Experts of a small language model.
Size: 9 layers, width 384, vocabulary 32768, 49.5M parameters.
Experts: 64 experts in each of 7 layers, 6 picks a token, a sigmoid router, a shared expert of 64 neurons.
Training: 377M tokens, 2878 steps.
Below are experts of layer 6 (counted from 0) of a mixture-of-experts language model. Rows are named router (the router's row for the expert), gate (a neuron's input weights, with its number), up (a neuron's input weights, with its number), down (a neuron's output weights, with its number) and show model dimensions 256-319. Each number is 500 + 50 x the weight over its row's rms, rounded and kept within 0 to 999. Numbers have three digits each.
After each expert's rows: "mostly gets" lists some tokens that are sent to it at least half of the time; "comes before" lists some tokens at least twice as common just after its tokens as in all text. This comes from a sample of Wikipedia text that the model never trained on. Tokens count by the router's weight.

# expert 29
router:572580500483438585430573527562577427398495463478393474451521375515523496486529585495523560555489448493541511503544480575537560480459473581531576550563522555475478511554489512503561507431526499
gate0:543546522508468447421500536533574471508483484482602540445556472408512455505598549482509403541561443485518534473485549447529528475443486445393569525563517491515456460572512570478565408418499456
up0:488485548413536534571456483609496531429521570474568498505480498498599585460533483499536484460511450465592508482502475588388433457500475478505521484491441493424447546612527468550438592464471497
down0:396497459444508501484561446451463482549426502383539500484441493510559528499472463478503412573429504520505467434450532543544556462504489458496509517476427499438461597376539467441427455508517474
gate1:523593574406372591390495558548576493466464464489571471615457541493443444507530457495562680455467487470449546548541493560519608455499411506522443511467428474537467444528461466468505542498532617
up1:497427558425405452527494546434562447499491421436566519595570512492433469528572506577385423461542535477484567520581542589440473424545466534443489578506411543463507552550506559394500459476411538
down1:503623562558473479626480523432501617491611531508564444558497541544541385492487509472459475445459404464447495524526495418601564564525446535526518447456508604582551463465433485571528503546441524
gate2:446471497435528529572451455400512459379536471435539450501418488475443534549520486467457566518570462589576517526464494443471472448487504513563533612434544583499441528472469564457482477498503513
up2:531498430463465514487460624475482580422441455479444513404447422495482476625523440383545495472510589513529469493520538551461507517615497529477478463465452596545389445426490491446529540493445583
down2:497572468555484564573511474535582487500464485508475488450482509587466485455529423489532505613543528480433575469454540472620632547550479460444456512513552586499532494455586477448540465493527483
gate3:515506430435464567462458494492554443452554493535481558509496402467504490458458504498446508434501476512398506424527559587498464487413531506495405466534518516540436500560488501435437509486452427
up3:492507560444443605568439507513613441597530461533540495507437421603523382484491489502501426555478410520472652598504430518486490514567428530491534527468417529528438473471507388546559444512547532
down3:559444470546502525512449509396434458544536443486442515530481460489550507510556554510475431434565509378415503469443475432498520588470537556533533546473526523516452491489447601512473531538512578
mostly gets: " million", " mi", " sq", " billion", " land", " up"
comes before: " |", ".", "0", "–", ")", "%"

# expert 22
router:509494466407446526553446548482475581416527392542486448531555508545561421512548496530528479549453491432446469507491479597549550418492624453418584459562503590564602461523519552557498526508449511
gate0:483485464520463532509457490508487498410527366447494497472493445449451497498534427452583583438462390437486532579573524572424457409498500486447444494430515502451582444552471474540524517466387566
up0:503446460574421448610439478507514448424583451439517545388465440471508483527498483430602546357571553451403513501533529572411452427555432600549470505540499601559548456524504564536484533562428511
down0:505447478475520532470534533598581425445507467492441423600566569530512462449424560493383429541568559518465522529462467499497499466484536545554447478434494465483473526561531518534547469525473488
gate1:444525499506438518451519400535496491553535366478443534498480514492487511519533498542484470563495432591543535457526461565476453520556531380421503460497415552433523564569534485503426435511498515
up1:496484477549507526441532413476484409522521476482436546514455534587461519511517587458559476593473522441458511439443439546535577398438569459453526424456495514544458533574566604471493501470487429
down1:449488470508565554495524558473511479506452490418637490560480589457552486465540463424480429474510541534480541525492469459531553500517562582476499577500446415523465520572496584468520537520564648
gate2:536503442498514496510571596519568522562546536539465506534482474555567497396486540456583486534417545521590501483479445483488520476610637410480552482457521533535469544475619534462533529534514441
up2:651491495534530562477498541533475470460511469462477529505422415411565442495492421577495512416507532577577373458497492586424430478546487602406516469534516548555445556502432488467481468576466448
down2:549525579481461446410511458481486503425497492447464543461500536429406527537537465468418458478481561598454525539544503487515473475545452492539615527494518501446545467524514532411496539474495534
gate3:545544441462499500530515568505554462558579533484458572490478537614502463547415550552461481597568550556519480505521562527573564470434504539492548473601474586558501546547486487511542586489446567
up3:542511524480549539431604535468527465550474533555487489452544533576614482508484447505457503532513493552566491460400387541439517559409486480508550408383476486565569441484582506476543446505550457
down3:503464495432533515519500479484519540444467440594502562560438604598509512466506461533465470501619509515539538519534448359467444532530597424602461538496476473451497468505488436516485433531405498
mostly gets: " his", " their", " its", "|", "The", " her"
comes before: " ", "s", " first", " \"", " Total", " own"

# expert 28
router:547536513490427512537590441631522443462538456515453494530566538426433530552517454532624494429588467521497530426468501501481549434468474494477504457584478515459571497555477530515477445421536436
gate0:491470447515438460429553493520503514499487532575496521521557531418553413574468431511530487472539476553491501585431587549505566447494576419478526467496484529565515518533550455379546524452410517
up0:419482502454493525472435498457488472502515532548522398476538472490465551572534495449498464494521445528484538566515527493514515460446398431492497439517460465582542510483525516475515423445461539
down0:471453458485441532488509445548525429520518443564487424458497575569488532591477438507422438466469463500487544509461478513471578507516442480434518502553515427422473431458539416488556524487543395
gate1:520492526529555554588516445433490567427543346447468495463476541494442583416558471565482501510473435528543462500502502509536427474462465523479461431508413501523514519534555395490499439419504449
up1:549583529436506532569357452408397490450562441572525462506546440514561440505459457436386408476508566429588512412551546499516463470497426514508533521510480544567535482533529511610498516486532565
down1:519526521513553627559454522542472529518459536490338481467556547533585547506445485553497472505487421432465518468504508506556615516547399557538516407473529465510462517537570463598412426546590545
gate2:424590495477550549456523427490527545513507571486438471490486418469515440446487547559407377500499490619605430512516463578508532503431513527599484533505466509459498431482471539498533522449505460
up2:442423496584483534570449454545512545553485425520479487472554443568458459525538415532562393388541427520523552545456441508442482463520452450537470508460431538496408435553496414559472453576425513
down2:515472569492563554511479510576433439573425538494388533452529474523451560541525467485574522508510455436442501453616474474495454588611488480555481473405437493488527523557449529463562550539524515
gate3:471548544528485469483446456540473554550415489467454534483486495585471504430422468501526552513571407442578430486523463442429598565450456439491429470505498485552461496563508472468459471571555558
up3:487493502503497524432424431486427413510511575473501629473478477438561512475494509455555429448523435575492465518487473450408522596529454459412530526518379509431428565501539496543454479510558480
down3:469498349459480427622451604514489451457477487429518447476598496426543507590567391510524417466469553476482496567454398521486401490482522401591492550528444463519431529578502464499565476486482488
mostly gets: " life", " service", " music", " development", " war", " History"
comes before: " of", ",", ".", " and", " in", " to"

# expert 24
router:547546544466436482515500412547442466489535516489499563581597473440552491483513470463461402567511442556467407462476427434486521471588620518456412552549490577616477462517483520530441625416523607
gate0:492482532584538567508473469497443472556517515450451491495506418567502481472432532436476598470478453492584517490522482536469548534458412449509536483427517611623419505464558433475469494470486507
up0:491517438560524577466418587508411490460570493470470429539568447564436513519473531485524541547450495475539490473489515569433586527541412500507531510481593545631398571495528522522517483513503634
down0:587538431590521540519532486506504457477544484407476496550588547509459455489487478406465523479630513548498457484488575398404502548467429434489534454572560523523475555573538535617485420447458436
gate1:581500447548497452586403493411443512485575452488453574633498465453493453542505607506496507435509558595492490551464492486454431554504549473476475567438559501519557436502483436443494473526459532
up1:416547536460417507453562456505537535485500432476504472417447492517501587495469475490539531489373507410454465380503472477538529469454492558462482520512425513426425492500553525494542507524527459
down1:510547473519459457522397557544547463463510450490510458517564501514476462452592470513475559490571543493497508441468520499549509605548453532541495454582585539501480545539524423555441510384504583
gate2:547541528446515494485538513493425415604575461488444473513575525473428457525517717599501518432494485547417431582439501433558495450534571489466441558528465581455529473577517549551465592528504552
up2:538546546458528479424565598513476485577558515514446452525607499455362499436521579494520501342484519569353470576453488517569446498545577481479484566540505531453533468494493574526426510549468501
down2:547540533479518465510525502507390466507501492611469534525493433491573517525414426443570583404511563486480509511401507548453462499478392492554415586585611491558470602548520485527413492550597478
gate3:473530504528465550437487547572487491550603460429471459576529479557468514510500470490480506504537528493438468434366500459535503569461555569493484558546585529592490583539495614427413515495515489
up3:488515556453452529531519442496505494542583544521540546565513559422509518561444507512412448504463437422547484457525511545454525579447489458510544585448482405513490596505511532439549463554456457
down3:545563488566439587563524475512495520509556478469439411383388496482481540480533517565505400493445483506509484426484498541545508522472504540541619529553539461513523529565530491402509481574502552
mostly gets: " \"", " $", "/", " '", "{", " #"
comes before: "1", "2", "4", "5", "3", "0"

# expert 31
router:576500618533492490575496524539503511591566500513445597521565549509448366526558459537592478375497521479480505466482489483391471516566492510468470504488482506506551553504464492438475449516399571
gate0:474536595397550584505468445534472432419515573592521472546504520480489484533436539504541497451504476399503480395497496542479498518414385552487618480424509552511531490526535480465527535509498525
up0:395489528567560516568502522435483497522531600478513426515537503589510422528414512437425587534559453484471507436494463482473479482517434528508574460468629480452533514510475466546456436567480555
down0:516420488537595555512382513557517460430455493476408539560507546416540501462525537455454494574538409498539537482461498474552424462493565492450526567579561540437505476533494488390539612519491481
gate1:514573483499470390503570513504453460569482585512544454495468422537484415482524536464512390503589504468452522491472482484426432550537485451486510488522486514364455554526440610499488529519476561
up1:496564477482496417534498534447502556529520499537581499495461437490488530511512546541605458431563443519547449460529533411522519478476552520566478401517512425463393512483506535501455510528428545
down1:612504551555540471450543411473459460546435518449416450477542604507535398527483532524536349456516493463459562453516392512433460490458382501533457434564521462444455581558566426474501438441454468
gate2:566530502487507511514444552520558487474529534527509624545483503553419594414550502441496539427457480429502459569462380469485412493587524518510394386553455443514492487581518495460508585520502490
up2:568602531488461479493536548498494422488506493498494403560548380552514548483580440454505497521505494501583494489566508500429476474582473480367529473448495443516538522512462517490629520562501574
down2:548565489558498459445483524493465577527518488501551492480421563443436442566396551482583458464499414456585483565551522469537501477451540448506512534471558483489557497549390514524483488522499556
gate3:483421538583484458511493576518409437468559479431518519629559499478524536520445554566548443515456430493554435414479459490491382477487536446526443486560460552577548402538509502488508520463459471
up3:489508471411460497596346471492482527523503524516408532523482563515496503419523555497450536513519541550456521547571499411476555555501483497455521424466545467443415542507541430413430523459432519
down3:491450530467504525453479526505460499451425585517555529475413470505447552545478474452481483523454510456581475528428559433501471410515462456471566510517437462555505507520528461534416531442448499
mostly gets: " MF", "Career", " DF", " FW", " Grand", " November"
comes before: "1", "0", "2", ":", " ==", "ing"

# expert 39
router:581539445479507552501592487522443532439480432488405421543500549509480484457470599546456506482498475572409525497520496482515633420531508467524470530539494553485501454488521568456335546467553537
gate0:524555460509427522490500528462478534451527477495484438510545518509515605405503569534489474541510456553531425522476496425501526461510507502457459478447494523455564542538496632475386537621524524
up0:490436429528530565495495512452465484418501545597518526527543532534435534486452533588541515518520534557528478496536470452481414427566551426439544486549467555568492417590501532433460426549435490
down0:454486504459483457535492472523436454542566532466649467497497539526496480554453524621539565570539465497481405470544498491601437536491490471501478514561470566561536378437495532534508509481418441
gate1:576440439462467498576534571555490498558517472510430436538584579600539490514436497492476483464457422583516541578408516524513539397464520410496610469530459556436467494455509474481467506542543538
up1:462467507445391440535374473491481481467527464511521445536502506526540570570480506430485465557504453548399484502502540451531508538461483495474530524473482513464449386467495383516574488467535549
down1:471593513514453574479473529512520499519475559546389568450413515496518467463511583455470542595532460490392538557501554555481475440532557584514484404476517488468444462508549567515530454469441462
gate2:399470496471466551507495573480557458424450430469526502491446526521496488439426499448505556445476471488528492514497483575442505425510478559479435495550465464522475487509504425517487529517471502
up2:515515503549494459524502476503465509528477496529590574451535535577558518543511502541493487505494367554551459505476530485499465571452497500532455536535446540427490519514488593505511497397512469
down2:456431548484512589465496436472451536563393486526481590537568589443483521422552514407524570572539466564455489469478490555438580485500487537534528512518482522452446514475568494516396515515504502
gate3:596497552500470490549506527506507411443451442617535488466447454397559519515398526473554468448559472544464410520447550595556469460512541468611496553489487554530579549491483512467428547427471509
up3:512531511498439470468515450473499542576578451429436498529533562537505515445532460603512505560471572475577542486456443438509481541533498573474509517480545508423523504551426405536499558568435511
down3:476474417427532506504556401626513486483455481488448505463463418458541454452531568402467494578556444563539488475504566524484452556457517552489532452497437430452547641540577462393537505469507467
mostly gets: " year", " game", " years", " Award", " member", " medal"
comes before: ",", ".", " of", " in", " and", " was"

# expert 40
router:497515575465454573505492554501566560534506421406518599507479563459480325452555563479438484492470518436483475468435551534541486504538540463451553533458432468481533467512400467478538510499433599
gate0:569501567419528537487517410550497546472526477475466599478488434508538579444477527458534592592604559507446386517561533562447516407514459538495547553495578478550480593503541415481533444486500533
up0:501508521360557496544543407514480502470429481527501526502440408472457467554507549510483500459613551511632448575531534521417550514578511560442472527525548463615416573534380465515504511440437562
down0:574525430591519515504560519424450506489432518564508506540474435586492563578529540631479539493519520511436474433510559443515477433606443492515415552468542567567507504446514503536473532588481490
gate1:540539572458551455613428533575664433537612420401414487518521486459444435478523435461614519495524503498497498505488588531559479564457463434551580565438461548462423460501471486426522493462486480
up1:489535533522510538566440546519480476522485502488533448448383452516510520516486468457507573541569488535524487487510474506551496499494469522505525507429501505488456487528555454487536490459491507
down1:548491565446447521539580577524505453499556561469505450474500483586477446592460594563443394427522445424518580510552527484519587498478510484599531477490417511554537511389530483579454568447579504
gate2:471565515476402554437502599467466459458475513428557547426578451512506459449489460472503571565500473492503541479562508505499436560448488468506557523542513577487394457511495457523515443434460500
up2:464416551377392576470446454543512499537532524475504490452536453419554508376511534454482501538506540469512488526502528559446402431461570462552517542569479462534474529505504542555559416419497586
down2:448477532581526511505522400462520597606540514457510488419447517492523519488480446545507442523503477547511488550558428505572530467550432447479489482520492464548527344585560563555507578507453550
gate3:390591464427450517519524508469486471520544470382511679516536531450426536520476406560497487476479416537516538567441477472528511506584472530469528489547540461503572519426452452467535539500494572
up3:547558495475554537505336429488576532540507438489488440480466572455437526450515604489486488491550518587515563556523548563385547510547491433496475458490465525557531462430488511487499399547497579
down3:494506584492538479506546496481543477498451464471508454476432357470390524429459539517525571456529420529546516497544420495447594537551581464484530404397486535551554540551603521561452568479508514
mostly gets: " on", "On", " During", " during", " against", " between"
comes before: " ", " the", "\n", " a", " —", " −"

# expert 13
router:530524499425517518599536569443442542447555389426527602465612591549546417481438516533448486403477499387459466385485548467494541499438619492477591530432537506490562495462435511461567502536404520
gate0:540444562509560497580565490526469551408510505518530480480512409474574429489550592518435477439502614465453469471461516517526495484554573517480581598511456426415586495553451596481423556491458495
up0:447522479501442492474445498497457542578470462474552578546540525489575552504519407526470500531481447535465450467521456466472532558405515411557408464489500468536512439504468446518557443411485571
down0:470424525444545587500480541484402619497432513521410452519471470483548528479586474513404595414466541538458364529520400466556449569487480417447522492541527512552440478547545466504456383421550516
gate1:505467491546519479407504530575583478419629510510507567558521510511420452418455553438528469507435471396400474525483579538484464489379456400411561502578480535515474508492535521491463496501440502
up1:484565541540442472524508557424553543604425521481515439436480536517593451642441420499469526532550497531502537506531419446461592396566568529495440489418512571475505429576459490396317446520526492
down1:465534382462487645484536500514508501548534563511483500450442340576506504547466381544413439559448495482415573493428481484593623501519462499471526539499574500586483439524517509536483554459477559
gate2:541489502467501543519584479502462417513507504567567458519491493557515535500465576471483428502544481514488433507461432453494512558549471609490496563501602521418526534484552474512495592550526584
up2:499601529465469411476442594479538535485472502510510529478481530397479575529534518555460461488704498457472449512475549507485456486460464472557414536572400476497492521491576532472557549530470398
down2:590512444510440520539420450472427505483556398456553540528565409495465492594453495446458501486369489560547547414452511574557543488462551519405465395436560548468480483523507567453486529457572512
gate3:490499522592468539411511510437605533454482498494510446471573599537572455510512497486405520562464502469548538471515473458557497443532599514425536465532564507555512501454522522507425586624435495
up3:493566564416523488501531467563433475484539613462470541442453368483435535436497487537553492487544536396529445501506494549508530502471529540555444466546391393499569488507523467494437351441517523
down3:522516544460484564578547473572500413576417511445608503477521590569441558466511418510521479556520514529534444518439469522603521505430569457480486567429599363607481460479502439576436597494457547
mostly gets: "Personal", " local", " |", "Early", " early", " various"
comes before: " ", "\n", " —", " +", " −", " life"

# expert 53
router:532516606483503522526480435425489516499574463527561480481534535559538504528575538487550551512546486472538456453533386518499458525511434492560527500556448477538513463447587495504459540501525575
gate0:557599366438483469507565506415504532468532517550509558477416543532540446564578497473422540550523483484515401443497430510559524527527480462523514468551461479380563483457556503576651449487512579
up0:530553516490538474560455470522529535445468423436486471445506427412466532525470508482496522379593524498541512529525387398518497416522487516474445581452602491535504478549441426527418505569403507
down0:470529496602480517478442438515524521472520456488536541521583490563515437530619530526448506452493503588482471542404456562529494500488509509525554445470559579542459462493484505654468489574477452
gate1:513514505484511462458637474475506466545499544431465542591552490565514426503475432587479528527532513531508454506509436518536580469433431360507470520550457556466414468481403438551490587475423594
up1:534525602488506487545481507512465544449531542563486538601490506560490563526494518451516481549504421554481453419473489565565504481487380552487502454441505535542530544468537392458538406511428473
down1:540534577413522503454426512495590530514435495516513459429467425598489497482490386490520417446541509487503512597445519465569486459509481541543494534496568490465460524469517513403588463515578488
gate2:505449428549357599406495502481532493458529383478509504392472582567557456549498555380478576539529532527524471470442507474534502520532419518527454561503514524517486458422445475462395530505516581
up2:457475480445511534472521552456644538544440435527562494407475500483505465559502506536498481579475527531547485465492527496494619447433468509516523489507518495493487472522540567405455545511487439
down2:546571528511512429529417465418552554535567515560513459527466545448412557524488456412461490499475489459498560520469505556492543517434481574554521586565474572451536493525408502361521480517526452
gate3:521584481518515609453536533443529558490510450457405512503485580570510445530475477494469504526536490477429494486568417438490485429429508451499519536505502482451422501526523481477538509523479526
up3:542558449492538484472490477542470554465510540620495448509537555558511439522495538441401493514493579410497509475495483463460551443571479495422481411413485512605418477556525501524575489494518463
down3:424520538613513423486600400551397382458510496547419473448411481509517524578556453520457526462457528406496445566527579510463549542546433598598550331449508544498484621515482517440540580603538527
mostly gets: " K", " T", " Y", " M", " Z", " Sh"
comes before: "9", "8", "7", "6", "5", "th"

# expert 37
router:507503474466484604503575398560501451456553539516509537533549503548467466516496548516490590576550505574373553561522409428467621367485477483481576518544579578469555533557496531498393517470554489
gate0:588575576421523537571592540559514455540476484547472483495525496402392522526509560483542481497434472539491525593509496499557556446489512469477501480444467415508543578540466445453460404501458468
up0:441481351515485524430502470519510544484473506589423499505475499548420490529495467496586497457509503449615390689519489541454458470451484481467456532557463548470443503494469487488542475446478450
down0:548539537517467476494586496472425419545560479475481459465468592488412526520462457553503464412426496524499543578491491532501518529427474573493438540581494479536595430532471532511421523539572431
gate1:569472504469518515516564548546482579473485522416493627574460579457538522400519508507520496521525513505412508508479506486594465406534543514439567518482411550450504545479488482497539541563561619
up1:527487531550526509518531630520574539511536490483507557537516501499462488561567521592484493602565511466415428473413585402460474462493467479534495517528437449441453363574481499489515405436500511
down1:493525521504412441438593549559494409568470537453455506427499459438502593506482404545452495451535516624440507531471578536347482565528510385560405532481553468508571556515503519471602530502536537
gate2:464519513485490488404401425491479513480571537521470546503527477495553482546521473469566565574437510525421552524539542420538392379424503453474498536485447454517590562457445488564452421478448532
up2:584522515474521537491464542501498568527431430505545494424416539516468521428553528421462504563523554509393490472578491629560525469455480515462475545564563504555484463545447448448521515526515554
down2:554437538480553606476491538439571460538462434512531502523461522537448521582519499468494524502573496455488522427558595531452552491607491423499616508520476559521455559527473511482553463483430537
gate3:468545497501450503522492519528524576461535506562485572539467580468516498493530468562442559508433528600517499570519497474584473482502591388563482418428421475475429442560571493547390471562465567
up3:444496457600611510519582457438521451483458452572568561500463421406479477501558499467507529564476622426486500524591430461457607559452545458535524512519449435508467517450502503505526525522511526
down3:463535461460463469458503438577506430396513523506550424521493499579420478604478451536466559454534454503512519453430518454463574475490507469549559450470420427397402520402577451552551572543551460
mostly gets: " each", " title", " year", " role", " event", " first"
comes before: " of", ".", ",", " in", " and", " for"

# expert 38
router:519531566434515527479491461497449582562468421481446477494466452501518474548463531403420451554460524377492502455419524503492411553445616493513480450536572567498533525525517450491477421547474569
gate0:485519434543471565470542516587391498477476458496529483536498430582546544537541493515552493562529440502497487518479434425475411441478449485489535515486405482466550545451586475502534475488498530
up0:604521480512478465482479542531573405491465534499389602480544480422461584493484557520515578482479530474501465449578572523658472516483469499518488509502435492548486545549419513523528531473417518
down0:513536515487503470438491489449576504491395542436448462524573545516446618521477573523474562519524523444525445487590467486564555483471567508460505535481507475563407546557415509451427582463463486
gate1:521594498450470460493486526553512496570543460472448506482459517475536516487489435483435482604665570475428507486482457470548507464495423490476561585515515515446498473409532464542505520530575552
up1:407519562412546499534469553534533502506490535462461498557423459528449533513557563507523477375469464540492495508474477451429413437483526460528536334435536493546470517490520501441468602570501436
down1:506505478505528512491568451484424514492482550534553477491560510530569520430501537393545422547444464476526459552492495424469579441594536528543532497495584469469573442494476517464427475564497509
gate2:471518388455513474554535462455475500557532544468504537472608576533474432478482490486465531511468484452483489515456516444502497484486516605569477527522443506469410657497579492508448540541541423
up2:464446435476517494495505505494503493450473446505531463530402525479512499545458479439421553525468459468547502522443434480452546460530590352565544421520419506491532513639420576457482478471617461
down2:500529495524513541491548487547486530493532475517525490540551461422515551396536472463491577435551564519418406528470443509618496411535455539478506466492513547452467581555485435435555528407500450
gate3:464525476434487504462529615548440502539548524407551546522549519420645439467519476443516496441522460474458594552504474435454458497531521538475490540468491476439588487535520456506576427562589558
up3:432409441462562509457480504514502499558529417465516480481498536559516495419522534518499463455490360465486548567440519474487509578553539515474452497467599499416553523494469479439533471638532568
down3:519548488490443509417438494561496523506542508544507477499514468505468493475458583394553495482402465488524487486461505508539523462527475525470481384513447463400510366497477520509484518560439526
mostly gets: " it", " him", " they", " moved", " called", " he"
comes before: " the", " a", " to", " that", " his", " as"

# expert 50
router:514538543491469493567528426475458472484448497523539526467521415478467507439509467613398473536636459402405470519468497491522577524563545493492478579577560551622519518469499552473513462517514487
gate0:477565492451569485487509452448465504468494481541460534476525412480474466395534421503478494408524443385462469517540467512512467439521482442506496489528502487517488479587461452502468494491399499
up0:508428504489408521532470467444507453556536520534434514467561527550466580516500471585522487515505550386434490530456517476520549505499471530477478525451476611561510427452526483459495546542552458
down0:418502518484569494352517449530526462460472552519452506597565544424518504439509538555479434554469554517540507580465481554484467574514417464577549584443512521486477499564475555470479502509461591
gate1:531518535426507506474495492483506529574463486448599531379481400528495493564464618499458460516591532549516561566489561510538569559451614483467467514459511544552445524457422507501469516518456537
up1:497451573514512534560498580501528538441532553430465449544579359381411545470529421563477457460496512480459487556542438530477448476594460490461517507442528531493454464385500452433575477447474580
down1:476472475469453516522497491485606417433380392490532443454530499552484554600559488582481422465529552507517562487546564514571498511461524514446436593551463505422521524479460457506533484463444484
gate2:569601441487508477489530416482441387497549427473400421419437503507519456504400499457561562503537505562486512554451456496460455506486478461522515512518492534584446494633455544510530485547564548
up2:547482538434533499462499387445539521512477476551484546440441541543453449509405514418497526389443526474448535525501489480396553515471472446418501437475462523418580484505489366610517433487482497
down2:525483450554474442493437541538503491502562469434613511494604442471530527477375479509545559465506429532625431583434477493495449471463593473531515476553486473444483536505490463641427524508529394
gate3:488585549467448526464579478518560512459442518453533488491561391536514525441486478542581598498501473481485521522462547558494482568407472492541473537575477459505555473509453528523431478565501577
up3:425491567477500586551434547493541459513457631480577557435448559519566566457597598484555558523493524538479420462512455558485434522483492499536528459595409401480430483464538500504481490526484622
down3:506567525575448483577531541443506490518553477505518563441511472486585587484507481505526423555505485376479417467498553536517496512450534482490434503545471549547516616442494561531509571491521487
mostly gets: "\n", " led", " lead", " J", " Al", " Sw"
comes before: "-", "|", "\n", "==", "The", "==="

# expert 49
router:458557563452432533513428589537505448490559455487535477398493504450487407508555540639491567504546419466498505438451408537492436460487528506558483467450524532486543453451525494525431448496570558
gate0:488546526518576543477515571471479469489492475566441460518522502539560604503490498508433516573452522452486494469458500422513484553583442542549447503547458597572591528540432482537522484450531566
up0:436519544488469506402519532470484523540493439482496504471534553491513519502461461490475417470534556505475566581538439464596516549478607603487436494549471542513499537441481448433519582416512566
down0:556478556495495525434388527462502406477524380533332530481463455499514535514550511413536494463520472453500567520425374488558485525604452543465530511464429515469488464504421514461525557450528509
gate1:515456504561498522483483537516474554562506492487499535513507538550447472534529502516473499436520509624445459487468515481555482565421541462503507491465584528525624485519494353511539536524474576
up1:513534560503528581469477468480528486555510472549440495390512522472477435544382519455544443539506559434569529563601465451422545471623471541506557543484488507514472496403566497514465468470478528
down1:535390600557382566441485453522542470487509554489416511554427524494485431490438588489494394440536421455471559500560468569500516508530552516528498474481453531484506526408488590451485567464474505
gate2:541581623600462568476591531530451399381476483425368485490567514567490569460626519497468498477510529461435489424546460492509434468570433553473481578506520514508467510558485535482465543392485533
up2:548528574439565552511532503483456393479564427580573455527504539414449468490554532468474507423460515616466439494532464482452529484509442570488454547491495554542439467544544530447444434534510564
down2:469520474470530557492511493454520499582410542540558502457457577479479489514547520459448535467605479500452472497456509586558484599524527550505461488422438448539503554445468550475551536556567434
gate3:477585442555580451602534514518440445504513471503513439412436461477532528439411434581451478446493434475553538589443514393483525477477498483547468426499394637510499514461528470434471567461482532
up3:530544558538459434393565555506543446531463521588440531516560553394357418505468475515458416596491522389439421437497465530498484601554437444383506520526566433504557584581561407539524456533544427
down3:485485493477591517506510475538547481506501527474569439407441513487467530492462475620507491548484551480490470540480380495466546579662471471555499529558550544432424491467554461554487461519501484
mostly gets: " K", " R", " E", " T", " S", " G"
comes before: "-", "9", "|", "8", "==", "="

# expert 27
router:575476501436434567475575482512569468399460524479437397509482437433505542448526602580511507488551501389511564415582404493486459496512602509590618563467575497516556529536550523460494506467527536
gate0:492528557512500515509537546593487529494567552472495550475564568493489534484410494485545430531547464439404478518413541464566563565461582477537509437543468407570496509451524491389461457447583442
up0:548477465444284452511482501449472488521525430607495526516525387529576548534399481489492556537476419407607577526544524523490558482485456535463608496518513395535563523526524539503476418512562573
down0:577530484488477496476385536573436464559435573449437538463539466557458492458630494507474486451509454506440516515466459426556453498494536542489511434484511528384508461506453431421496549567489572
gate1:450480458484514637479557562512469495470470495521511630548564448463503334506447453507553485467487597410500568455553531493460491496564590569441500488463542505613584539601515490476475632537477577
up1:608558534460546502466467503521414583471441537469449537506552444574462546440568583458565544538527547469470539471496482544456507424489479445445491517473446539411617542526519502496510462458471499
down1:518507548534442512497512500432480600446603491498511472524532550551594527547456598593339428485448475570525587528493456543442496538450520517588490470422473426465518481449558402432490566541538479
gate2:561515542449530517538495419608539436515483516381491583477560491457546517589538563457458398527523481522514509482617444534492532516504497489391498549484567594565544519488506542476491553490456542
up2:517482555481508547441569536574512508470550452558528536536512580474567572482507656524442478459486481495501442505567457526552449483410486511452573512454492540529444532578460545536563496565477475
down2:389470499472477436476442528574480583525423469457440518548503505451431518506540569477453535357511403457527469586462504535525450466474471496515432506517466443472442418523517462556566562424458445
gate3:469594505415458472574557534470540445434571607584513551558508444576475531443479595508525449454440581481487521479572430489500525434465507430553637499482477412496492528566490554469547474482399516
up3:443530539503540461421453479578485505562462425493536475399588555430492445545439470450571543491485363481495551512493553521468500560543428461513444485536461536552372458498521504480437499461539554
down3:516414541534524546493467457398626584516499440481556574492528530487549440488452433435587550590494489506541430563501473567460493495519430547395465527532482535464495477523501571472529513430558512
mostly gets: " killed", " addition", " Clade", " eight", "DST", " Some"
comes before: "0", " |", ".", "–", ",", "th"